config.yaml
num_hidden_layers: 15
hidden_size: 96
n_experts: 32
experts_per_token: 1
d_expert: 352
d_shared_expert: 0
hidden_act: "relu"
moe_layers: [2, 3, 4, 5, 6, 7, 8, 9, 10, 11, 12, 13, 14]
router_score: "softmax"
normalize_top_k: false
routed_scale: 15.2
balance_loss: 0.000477
balance_bias: true
init_std_router: 0.00685
lr_router: 0.000961
vocab_size: 8192
norm: "rmsnorm"
norm_eps: 1e-05
tie_word_embeddings: "early"
optimizer: "soap_variant"
learning_rate: 0.00859
beta1: 0.95
beta2: 0.99
max_grad_norm: 1.0
batch_tokens: [32768, 65536, 98304]
max_seq_len: 512
train_tokens: 388400000
max_steps: 6175
dataset: "wikipedia_en"
Below are experts of layer 3 (counted from 0) of a mixture-of-experts language model. Rows are named up (a neuron's input weights, with its number) and show model dimensions 0-95. Each number is 128 + 32 x the weight over its row's rms, rounded and kept within 0 to 255. Numbers have three digits each.
Before each expert's rows: "mostly gets" lists some tokens that are sent to it at least half of the time. This comes from a sample of Wikipedia text that the model never trained on.

# expert 10
mostly gets: " water", " Army", " Company", " You", " war", " wind"
up0:117116144097171091109108096116074145138154151124074060130088111092117090111159143134139128143091184124151154080108141126099100164142140074124124158146161178092112137106148086156068128150135201099115116111074114101059124105219125158134133105102129147168070129144113082146166152129109209097
up1:083159144031162114150155123104090132159077120149123131057152129100115069178108157138167142111186190120161130145100119075075133118152094145147091051130153152116080121137103157131119184114164090128086086169128109129071115121106074125111105145144119122060150118141158118135142094128141090165
up2:179156130147102140123129130159110165122165081161126171107128111074123133079159144178147092130045126144157121136157150082142158133118146100125148121197088223151112154117126151107158123121119121113190160127141112111144109189096106132100155135187090177146094100151069130181167179081191120135
up3:149152087103117160106124126145136142173108176113127208106117129087159139123115131159164114116131122105084093124082150090141120103079078121106122154113111141105149132136133157004104128219095146117118141134132161075064151134137113099163135142150173121109054107149142125182130138187088073121
up4:131117163097097130108086126119169170156145127106112102139115105154122135156134146111195176230114154100136124095177103132176117122117189148151091126127102144153141102178136060130139141083113088106125191139136130152117057156143077113171099110105093142125113182155150066102135078115081191166
up5:145188140117162113126194129135123135114122143107108117113112108133150142151079177132209134126069116089116111098214074115099100150121155134146155161166103116128178107188186154179112170108131091113151170109154049122136143136126141130090141120110125120124058133057087165083126160130165177133
up6:068117183111198153168130111167171087084171179084111157183119127063110143094140130136159083092136152135187121081092146145088070100133134163125062106122090166155147161142158156141133133084118129144155091119075143087106105157079102136124112155104114147130149088140090067109096082149120149145

# expert 28
mostly gets: "09", "08", "02", "07", "0", "32"
up0:127155102097143088145148142119207091157123136105172141135114103118146188153181129187135162099172109093139131182021143135136111194065121090182088112086131168118139120133141117146100114156165131189108144129159094153150151116112131143122070109118150086136126202105096110166107075146133144129
up1:081160089176143153101060136112136183138057078099124130110120122116111107102135126135130123147081131134120128153099145121101172043154080134130086145102141160197116131119111203127097095109149113148170064178149147114112171154105079158147068141110071138135157163131090156118062105172140139116
up2:061060155105195144151134105078144137151112094131193137142156088186114141138118178158105088149088143134195138112150147109151118075091160147133115115053150109141141152150120158140090155146100141083094146108098137089127100085198112149090142108128127098109121076195119082126100142128137134056
up3:107144118149103119112121174127100129099120116057109105132142131194123112059142133167125095163148184149206131071185168096107125075110185142128122139161135168084155161159141150131133170137181139115162191125087129124172142131145101125099117134072148143114149091121161071114101026127138129102
up4:104081122155146139132067127116135150081145121134171181128102119087115131080172192168076170156092159096163153129162115111115128162120090110184178201078167161074147100142145129145150153125143132164099086112127103174108117058159147106166146176142081099184134123112085155103138126190136150129
up5:124158120107158069106179132160137114136097136172123109110119144191125160091154112171168134172154156133149082117125152130175152180158114112131180042139111111176065090125131186088173147136117091116156107064154120090119141146088135107163122104123164115106153103062153144126181149082116205134
up6:110126155095148111095102104105128146127079133133100140043092129126111124074090104110145101043121141051098112107110078114112159157167092174091068100075080112139111154129138060176139103151098132185109103076081117105135106112109113101132059144143131157147106142129120135141116106192082110101

# expert 14
mostly gets: " | USA", "BA", "SA", " USA", "BC", "ER"
up0:149085142130162174106109133078182148075127172098137113126105145204038085156149132101150126147092151169138127121107174105168173107146084105160113083090174112074123122074161187150105109123112132085089137137152128158082136165066123134077137110141131124106102101078124072173120122155148112161
up1:140167184052116167199135097121132145152127069123110159093145127115179128097120094135106095086155120123121101147185159086096091119086158144154127174120137119171135095086123131155090171109141154197072082120112156124154178070143155120065129134122153157064111126112138108068136122148064144124
up2:145161112104174169099091206162163135124079130129118108168117123148087133148103108090147110138187139162150146099133158106143133093129208169161113119167115201180160140134177108149121152149154132097085140127085149130192092126047121077111142137103151145110217116158143123122180138166108134146
up3:144098129187193137092119130106076180130142172146193182166133103128171119114122101114156147190122134123133123158100162129111118061133145111137080116084164117147152120099156148111091103117138155150044134188185111135116129160145099084130150048099134147158132158146166123109055147138124160065
up4:145171167105138133092138217156169172068103119158116095100149080115094194123123075069108138186164130132117146128167096143116085081097132069167140128120092110156100127132120141061105155158190099198135106152091133098112111116122131086133075115132125163144176106084121082131146106164128117146
up5:115101132091114135223117138195074200104114150145122159140051122148083094139169138118156121223130123122100094130170091101121088112146109159107117183093123096144120140105121131082128089096177152157089121087095178128095133144145119139119134103168093123117119128127108088118075153166108198154
up6:112167104110140158135134060115130117157093170084189178189166124096158138156236140116151160098100106116102102126145134137087131134143135073098152089136141121167104199160161116123142166133152163133041096134157103168136146176136155127140122137098113096140108137091130052170154159122157115095

# expert 0
mostly gets: "- Location", "- Occup", " together", " prote", "Personal information", "- Born: "
up0:119181127098117143093120117109094163142084105171106060168123072162096147127085152070160117089119099091116104169148141067140090122205125125157165127138135089165127173143170168090125159152114130127143183067131152128146119148155108134072120098076132176116032147108145110126126096119071123113
up1:092121106085174033132156155185197152117133180196130111156130092129125160088132146114194167165166185156106109167136085098103102166119104123118076147124162067109170108137137087068150103078122141089153149153134124133134160131136125114131108153133160117153138076111106168153067170142122136121
up2:114125156170056112081164135158107180155109130112091149128133094100184146135178153108103109140175119145110101129183115127113107080049160096136111146098116183190149132121109119103099147101145099148095065134128163136172145116113137157107097086148129171031101078103118128126125148163195107079
up3:120163142110113146120128113117095116112118110094115149150092128163150136128152106118127144151103123159170088126125119106150130180095103167113081125120184051144089200153128167070115156135164202146105122055108095131104154153146151151076143129156121145089175102099159093207118118048200081115
up4:130130108068135149074154166120175114175165152096135044121115170150131159122171127136188143175054145118131096237119107109107063113151103138116154179103101134109076174151092097105082139152133157106085102144138121105181097103141113150104140114156142122164142158114160092120123111120093109085
up5:107113185119197082106168128133115189055117185121149109184120134060125110165109139069179112090095147160154184127142074104092127106111107136113143131122102136192154105165115116186126137150112127093140119125148129104115202170168137163142138124208173136147136100111106152101095166146108164130
up6:131121142162132085159078156134127158106064105164098131038098124061128152129161141182151150092151136127170134142063088100171145108052104117118127173144111154138131198120102130175122153109148104170157112171127178111072168137120159154133130165155083086071124150089122156136119106130135069128

# expert 21
mostly gets: " Bol", " Bern", " Bob", " Hu", "ronze", " Ho"
up0:141139119136129111126113093103103152166102115167126116101162102146110109158158121172142104125152119149121162102105086097116149109100179194149118130131144094149168092089076140113129160152113255131096114072133126138072133114122131115116134090133076176121116073154076126133182120167149215202
up1:107142138105145116108153135189125090155142133112125162155117112142122155159117112154165111152190124138136156114084162167147164172144158172075143134119153150166097076142055088158123128115127157173060169129114133076108108171164135089142108060155128153091085050157104133193183122183159166144
up2:147139181116174194066120125183162169112120135082136138108115136161143132150061136088120143093071125126183124073126153114060120183132144141123144172074072111120144098127119101202100124170115114111125110162140165126129151144142141071140132145114130181158142111081050141107083097084105131082
up3:145179117110086154144144132122146158155139102128138181119168112111115115135138085208218126094070141108129116105085123154112180160108105108132131126140123087075084098130111120163076122146150091104104195114180161104127125118148062105106118166101116080113059126181173073171092139114172116148
up4:143142150121097122133140121157191125091175180141111124123112108166138113146148166100140128109190149099081179084205115150151144054151100155142188186079087147139156139137158174118121108134167116151160175133118129069180153074091157098180086104088099153149118094167091149127097154128130134081
up5:128183174155129086092147114064117141135118129097126213099078138142139188139152178149138146149168134115135146138114125094073134118203066115121082140181085129153120095160149140139128182138136137154082115108123125076175164128145104141122118147177136205069117113127138142164045092117142140104
up6:100183145155132122154064122105121119142134142173109098080128155109158081081157105150138118156097137094067095074078168148151135122121151174130053099102096069170156133108113119140103111102144112094091126132082072104100078162144085090208159090145126115186062136127181122132146137147107132130

# expert 19
mostly gets: ", the", " that", " that the", ", which", ", he", ", they"
up0:171141145156121133064138118132167119163108197141094068158113098074137069107129100134155143182143151127158105127198134120118154164145123115203092098156123108118140129068148139074121130117119132049111116101110100149100099085056095164092158158101112112117135125127101049122126127079174089146
up1:102154101106095168125112179197141222132144166148134143135085094167128167167085099176153167131145219119132117127137142121163111115150131135071108160148182112112142126173092106194153118160148132162106144150105157121117072128120144138123108173134061098110091129158090086150174105177103171134
up2:102122150082133104083139190115102150120076153176100171091059115099121164149109117168101154162135194167098138118131094114169092114167112109160074153092137090130160114141108126115116123076090090176114159095174164093121187163095153113114089087161092139099062144114142104135092136153059149100
up3:120105131100189094133100105158122107105074203132106190078110076148163171093120130128196099159165052134120149149145175141112124136119148098137162110142163119154159143117087164092149124132146140176089155117188133142165110147171080159191107158155159160132104128093035100116132143127153152136
up4:139155166089096107139126118159195113087123089144096077153180107104120124169169078137102130115125058114084148124087094133193125081117070141149155132147138168128164179158184155125143143139111135087104049069139114128123171120150115091126139125145102098152148175131076086138058092127100162168
up5:086113168133112147141134103150176168089075150110107147149116140122127105150109114090132169084175114154101115147121146108106121078156130172130121179072102126080130143175129101193105186136136112157125101184132132081156082146124095033084159159160154086130063141181079133155141170092083163136
up6:147144174164141143070144131092140075113029110080164156105160104124018161079118140121100142131134097104114115110136133079127124152153120155113116157133059114135128124114115118184111125120110092146073141170100083127141149166121079085094168127121115107134160131129034132114139104133114172075

# expert 25
mostly gets: " aut", "raq", "cean", "Ind", "thlet", " Columb"
up0:159094081160134150132126128173106172128152118137111138147114182178106162084178126145125152156118127155086143143138169161121157177125117116139105116020071078152076048154121096130189101122124128161106111091165086137112138195121133165152120144174171170169122153147117131120103092130072088105
up1:162152119066113158132136061136095184125120108109147105153098133117161142148078144125136132112103113102127116174162116065047166117137111141095193172145096102179119087132125154127146178121149105114133123076181121180082143195214093130098155134107131146142136102141105087084052144128100131114
up2:112102143100130105113098138099091132164100127130060161100161104106104102139139121142189154195114144133148127101136192144142168142176090202160078181158087138142127105123126123097162166164116114113154113139059153168171113170167128075175074120172131153100098174124108112118062100097076167136
up3:107137177082150146198136122096078146188073116165136107115141140162136131134100177135142132117198125108119081166120128190135166121077136122087103111139150125164114226149150130155164117168167121162101073142125066120144166086100118115090103152174120115076095099092172149100138111116131151070
up4:084144128166128112142098097113058159122068161121075138113094151144123101160122159135167162171112166095056107135110121076197151117133128138111056141128162110177103118156097120151138154182129096108179068166140130177120150131168136117103147150149162143072091097111197138107130140181116137194
up5:191096165117167148128146134149190161126162135127132206060127164103130140087140114184124153081108143157106089158127091112072157104142137109107163134171148127102158220177161139124141094123131181090116128083115164122137085062147054131149085121150128109098117148138122092165095111137102088104
up6:126163165136178113172110137136108174204078104124155128155152052143103175088160131137141125193087154178131079174120137127136107104129099124151131161136186139147095123198103115176168145067093132131113123090128071121098133076130116142134090082142062148131141156150140109191157142141103102174

# expert 24
mostly gets: " positive", "N/", "', ", "ibl", " Euro", "riend"
up0:160124161179149112133162220116161086150155159076135149131125100099108128120104079116120132147145184115122031126100148171119125111086142073101112084151142155126141138105105142099171111149104123137124112072114091174130118077192102153073136137152125083154074125180133118122093177208144118138
up1:160146128081156141165137210126136153120105110103141147117125083145104116150131062113120218173143076128150116106124143173122147108102112112110109134159154101066170145168063158180074193069105083130153132155123100124137093147147112168196114092173149159104146141129133107146171169137081110102
up2:107130127072137150109130098076146136222098159125087171122112120156095136142095084071144141122120141125128127099114108068138174109151189119154109096083151118134136121153106130171127118183178120209061160116106172122148108140152103102077145102142110084189079188145143084127151125128074140165
up3:116129181105130132125169116116179168215093137108079100082148064071121118131113080140120126094138148107078162127187107115077107113192141077098102143144177188123147132162089134133094110122098120150060191136125081089143098166147140159085103156117084147120136156092116101111161100135122150167
up4:137151154149105176145079089073136127113122147148076150138146190103114135131112127061166149135107191097093147087118054096131119164130112144151100131174123138123110191136103123086193164107126144131126120112144136126156148076143128111105143124160054058125053120089149173106145153192065120149
up5:147171119130143176127162037125134154100129177123110130139123137164141081122115176121120108125154180110172121103176130042089053139102128081158136110116163119100094174124151200092142151166141172114102164107097125100112135175124108158136149139141078117159145104060137103099134094135093199161
up6:158185141153144117129157110134097089134167159125116060124143141146161098121057136170158136091075081121184138115114087115136090102095082112109182100111114177099150147186086146076105164134076164155154164142079133123100086079083121095177116123084081132114110098147150086164175080123097126138

# expert 3
mostly gets: " North", " County", " British", " District", " United States", " South"
up0:128148131163139106117140132124105108158112116056136184141122121126132108075084132182134138130075199141153181168099115155079208176090116114170102122139144123161111104112132157185135134173138121098139164151150089130169072155115166091140101155144072153049139110174140108091062130106086161137
up1:115126140144083097130166162100125136110121214110132113074140121113180137088173095118128116123145116163134057046128158093122124136173150141155131122074136159192189079100137119144148186106162170092168076093150120156121098162158082090114102100096166139111093117136146108154173057112108145145
up2:119142131120126180145129170103118161154111087068130173168135133114127142203094142090114152057159164171128079163140161104143121122139136116146132141129127082108124109175126183208202115131107063150168118118063101111122146110113057125106074147159142134138116102107192131137066073138130119134
up3:104122176113083124155108101124114204119159143185104135107111097175131162072124164157129166108175153156117105087129102138125139188119101139140118145120143123186138104166102150124114132122162092137114167074192122186144080197099113079114064103085097117166065140140167098139092089146168119180
up4:092102092139095108176068153133194138159123101120121117085130111128117077130125157082180117142120104136155126114121099063156131054134127110197152114143129119114201098094111105094103135139110180142179141134114110142084136140137213143110111140117058139184131065144071087106135084115113176130
up5:073132140193110076135142102194091167139118125174115110115095086182100164168136106071161151119116154123097112088099149090132139137147178093122120131125131137192073122175134163139168134163140141101127083182158113102127144115101133124174146117174108168099133143141138122095138158186065039075
up6:090132172117074120139147110189132215131136151118074136121088119126106132157147118130150134129101159150125120111148120088129090122190154128149183120118085079108178148205145165133102106105127079168069203078114139109126083174081118152114105054127114144096100099184130122093142148139107084152

# expert 22
mostly gets: " much", " the same", "- Kingdom: Animalia", "ș", "ple", " cal"
up0:152134189115153145163157125124081197156093163143123094122140095100117191134043107071178103150118129120126115095102073134101058184094129122140093126178134106121155154097122209099136158135148126142109139152144138126168137128114157167038172072128101132111114133122154116126122138076097164166
up1:147118130078085097193170156147194144194163118112100112120139051163134133106129132122127116185108141084115166082056119115139104124093090118109161143098115119144100097133135143086146125115136162185050112137107127084086095150122129125121118118172127135086107125119158035179097086084105125090
up2:160207163135174141143131135170144188084127143129168097115171106180141162155110118150153078158137147168130109091183143126122151138060091084155105168134124105094091174144128117162176170105106094088146163115169098126115120102134099136099119111153168182133106142099154179047102064154111171129
up3:164122144099152187076160119136139132142104141178117100116135106139187177097142105094176043176059076118133101123114073077103137083135105116136102162124129176179098157147163177120093176178154110159128126146114124086163066142092099113149104120169139139182116165155144120144140106094090087121
up4:139141165136163117090102139169150173097132112171161127190118102201126160138118160069162130112066150147122133150160139152136159090082096063142129145118134074175118167109082078135150114147139124107079121091142115103144096133177090093092129086121095179100044094113143168167154135196123111146
up5:104056143117163169155134087122144108148080129134185122140124145139136159184130154051189105173112143179152129139132050144084092111147134094119080177117101110161178148114132146136129168138164148143127091083150089135097119109159115176112102166190113127081112148122147051159123092076123098165
up6:123113168175137162147127132128134126129132208153095080114128127202168161078139133137167129116088179137142138075158116129159134128152113094147109127100079113123095140122113098157120106081182108113122131131130089178138121169150119129127083141135118071170000175117173055139114137139083151127

# expert 5
mostly gets: "Acc", "Ch", "Ge", "===M", "An", "He"
up0:121111172133148127154113149163153111128129067124087116140082085149116136179071118068159101202092140120153162046121113151146068149133095082170102079148081145156132095131178074152087078126122119100069152125194148116123173084135088178172099147106173152118137133115145125158141110113134114120
up1:120149131192127159125120078167151070141181115152168147149129165165149090182130142144159127164088143100096091122128145118126179149159130109115126110097114137136066031142115174134148137174143151191105151018093084128126077101179112098129103114158118143142170109119150136146181119122130088147
up2:155167094137129153127103136112172122181126149127144043124081155137174176171185089113185178152149129137087153111131079100106143115134144086142136131164109148181121124145167171120161099119127120070103158110146117107098158075104100090163100102088134115134168200141073189112142103149080190127
up3:148073136102148129117114183089144136092097150082102159121157135124132149103177043104094136109122196125094134145131096138082127147117162152136160098094115137210113098157119112090170145130131152149145154059162121226112168117078095133131097120119158080154135169104149132096129131061126192116
up4:134154180136100106082118136142146153133027169094110137111125092124079139160117142081088138147121112102150127119109102134131140115079133091143083133126109087100143080126184139130009086109186116092137148187158151137162128088185134115076147108111096154167145179134160110124141087113082143155
up5:077116154161144152131148127191185076116170132130190177117123080073067120111158155077162171158124158119083091152150165140156162143052140091164143144184133143129061122138094129107131177175117200139106132083137132122130153134128150106158172137101139145138139121129154164074090082144164136111
up6:128187155139070129162189145144146132146145130097148136111062136130130124119143161127154125170083094092187139145141158136119149146075135177040113071099135103146002100121104117165108162079087128115172143064153158136126111119145096079131096077127105136127128098143088117142139136104121157124

# expert 12
mostly gets: "===", "=", "====", " ===", ") =", " by:"
up0:142161175120117128216072076138119136089068118134104178152071078170105128212166117096153135144158091130124130116145122113104104160139076124177140083109123193088117123147118140178065101129084148096113123118135119121094098148123049124137158140125157119098128100212122103131153099133141149111
up1:177133174116145128178164109160187115158116114119181143087169140140128148130152118127082127121155098151153136132144074116120080133109129103114135098131122121184103119139090176088105161097184164175105153068077162109163200171145119124141167219121142105101133174071053154115155168137127148110
up2:086160147187118164180123080151157211109098151138067068098116141105086134140110127116183092167089109098092121124099192111107147168163131162131163142140115154129147148094128136133161129126138127150123095168120141111165115158136039121202161170160174140130134081069093163136116111167132135083
up3:135148141108115178113112145140182126152114113055164116051082116132122160064162163123108137109114120123162093113109136150113125156072093136116137165141183121123063065163084161137111166164072117090059048172096121147112138125132141116166120192176119129159113121133153172148128144143072156111
up4:123101131081111139144133065149139154174046129134122190050097158130093162175103158102212159104177196088160128143127076147146170119126120102085096160120119087090120195127127109144162146120170101152154128116115127121070165150138143098099122157086159128115093127162093093079119152108111122134
up5:138107101089176121119088146168136118145176078151126101100144098134098152071166095157137134130150108132116105094166108077149160119144093087097083154117169106142144110109148107123185095164177111090054101133157168097038070134156100083115100131115115110140161198158043113135151131113158116113
up6:068172190114168173095076121156103092112084107146179116140096119153099145145135156129119089107086158141130092150066104086075099124117146096148097115107120108176117078150139096153130063108138097090165132128140074144113147097139076115021073105113136182116115087127141175129087142120151116139

# expert 17
mostly gets: " President", " members", " particip", " Awards", "ator", " announced"
up0:151177132128113162123104094156146122087224152081092123157124105125168175102081157141181110115134151132188134110180167080084141130211122134129135105135136175146170195141065107133144099136127137081151181104141126132146111142094181167126170101154160102071104086156170129122136163142117156141
up1:150160165128157158021151123150177202150136177187143112112112126159176196120162095150134180114144154148119143108120156111094064107157156116072130082114132072170108099132154133097103130163117161159079114070130151100134106151111078136136108130152077155109127126068126102123152103131111137177
up2:123139150087150146076145123224191161130097164077102109103145154138102196129135096132186093188107116106101149106164113111089103121144092182096134100163093121146143106109116143143185112064184162147104071080170101181101112118119139128149116154139119070132118076109156099119146089096125138110
up3:128098125133192155164075093131143137106118146080070169138079073102176102142131137142155110133112168132221179119104074026114183122114083106122171113152130159096143146091131109142116115156121079073159108069127117128147155136108134125148098100116101084124148094120103129141122124204119145096
up4:130140137155161143089092130172188110123135132134101182080158093106162144121059120127129110069172119077141085090195069105133153106124129179165083143120133145165115154117130160115090183135097109144161122194118146169103136100151132152146137116167085134087163112172110126094111062146148039104
up5:107147093131145140170126184083170126152123131171108170172128157119125129098132160129157154157130145172136089120130093147178096069066152174153136169161158115101194148137098155135153144106124169157201127149173139183095084099140082152077091172157087104086186140161077112158088137088115135124
up6:168119119154042096112146098138085152121108070085082109135139080102132159095116132089128129101216123105102137104126082101108094150133093130136102114131122152119124163145077201110145141058109128169119108082136115131092094145126132100130209139118089106071089108112107169127092153189076118172

# expert 1
mostly gets: "18", "2", "17", "21", "16", "11"
up0:175096103045130141076143072122063165123157141115096169094121118114143116142160101063170125120114156144109133092143104103160169175168128131125116175135162148145124128187131076122158176136044057118057134163137098122128089142091090124113117143115155089101147116052099153118124143133152107147
up1:118130097149176151121089114116151099174112116141158193139158119110153131150153096096098152120156100190069130123115150102134130120132125130134116124125099136161124176121139136180135152139135119110212092151149090164129114093112117128058168092189158124088128150086080078062056126099154230105
up2:075170110142137162133137128181106177123084157095097157030128117175146130089129163141178152147123148140133140153124136165122124098101112140134115155092103214182138117105106074149117111119095166109141153133161185122124075121132106197122116077029092113080144110120118083143108113088131129098
up3:154182114092132074131169133161120119116076133135180119114134098104175172129098186095107069117114204110116127118086114114107196056068171179148153124090127149197099107111113084119142086094156125132175140137149133127124125108170085157088119094109072151094119092132137153098108153181106114101
up4:108121180159180203089144173127141105155160102129150180213114128119168159152158111149098164177115168095183124111131137157119089174146153130118122149151138116162110163165163162074142184109091080070136154184131123126099101119098156121096096162102120135144187133174046103120151127133118123122
up5:126143201140118153131114136132175148113127107103085116131110123099153115182108086112134119147094156125111163122101162175113084094152123123100125151139190160177119115209070124103087116128124066140106127051104135122134105172106194115080134090092091183136105147191153114177163163123131053149
up6:131109136104105090147142091109121167050182147125195145071121123092168091107151139101163103131104162090169162128089142130092129155086075143169122136103113144166119140146170072105169127102195124071118166113093122137153078167117060105125155136031117134093107131056137135114127134149126122112

# expert 7
mostly gets: "\n", " him.", " world.", " life.", " them.", " it."
up0:157164138168166131154141084136179120131145093123154101136132124101078136152158183136207201113137101155078120111168157148120139094082156042068121125123102103213081132086094133121109154121139065184158121068105111176132134116104088171128092126146088127163119111120118100137123138102098121096
up1:102194166097122120139119128150133147066084152195095129095081105177142098061077145141123125169088115108100079211118080104147106090128066136101099118114154163157093127126102134118158148147133119135179149143137112081134051143132098138110098079162130146113036134139109130109099159157112148111
up2:168089179134159115085113106151119152153132130106084136174109066123134155086113104103142154188110116104062127034128136161103143057127133060099127107136131134180117123108103162095096124117142136083136092128158124182158106108071101175140140097045146151097094146113103083110141107115087174108
up3:135126178129160141160134096108093179152106126109119109176147097146181103150144128104066159128072128136170094138117170107165097116133113183137139130105127122135090044149141148159174101142118142203146121064114073125129102153161120179143133067129140072127091130192130083109153129205084149168
up4:120171136176104148107140175113134179086133131142134146113106135130144130148134119086163120143088139068118215162134159086152140119156163130102117122107154190161104122107109144116133109186064135162090114122141177151095113072074096101048079157170178103073093147088141121082146084159157115090
up5:119103138096129088157114157203137128135068157152124175156097094179134104079150154150145180140096133141106172121143153097180114159081138134110124094146196155154070148168121184080128139117131177114147177075158012095073132116132135127118148093119100169137121107145127110115165148138106092119
up6:138112060109139132109138094180151209122083098158132095144102149125141151152128126091065129147091129103169110099114067142162143136124131116120107107139164093154110113187137143125109167129174173149115174066150103074190065116106147121127138040151116095123069127066093105140160089164107114115

# expert 26
mostly gets: " | ", "; ", ") | ", " |  | ", "% | ", " |  |  | "
up0:135162116131125141188128141178152140116130097144162145144132086129173148050147156145110152074121140153090127074176178063108157137153086109118132150145245111200128134138150142128166112109097136133102109137060117140151110160123120170181168140141160129129130156147133177157171136116127120045
up1:105143123138136156133109148206102118091098148086148146082103075150121116178140135102139086134089104142098144150183140139129116181110133143148120155157132137148082046196148163114144149174146086129143153098125099118180098132182128121139040123113079153119055092177104103112142128128042152125
up2:152122138185166118111112063133122129146085154088112138039089135109148127111124115075162090145055117158159183109117108147075094115143141132064155120162131115077121150129191120092112118099166091053128113111137102163179128150100173130093147087149201140178138154152152122162179120115145140144
up3:142104085150164163189078131188090131184191110077118144169112095090178102093133073130128144255146127128167135143149091156169076160086124142112158108128148138132130141148101140087136158084100161138112173119173174112109106126141108130153110124119098128133127096064123152162134121133122126126
up4:183139145146125185093109106113094092136108094110081146132125135136147159125159199122108096111112197181141114115111093123136134109170112141091105102119126094166090169110085202108074166093059129170101133161137141118104056127144209074210139149111096151116154163161121113111121130097135111139
up5:144150122097123090166165144165182101167125136151128130166104092117131132155099093109101132110118129080145113157126145111075157125102141066126169154163152134092111098150182120134087087106078036112127133065115113133101155131116197121163144103130050099069196100112144085126051146115165119116
up6:102151138102123241138136121129057143103203132151135167053159121110120134115113130111154144113159136153186166127138173144105114132123125118155147108082101206116123080152102120094107152168144142054129148128130064085144119120100154140117145150102081144126121200161136103157061106087126146140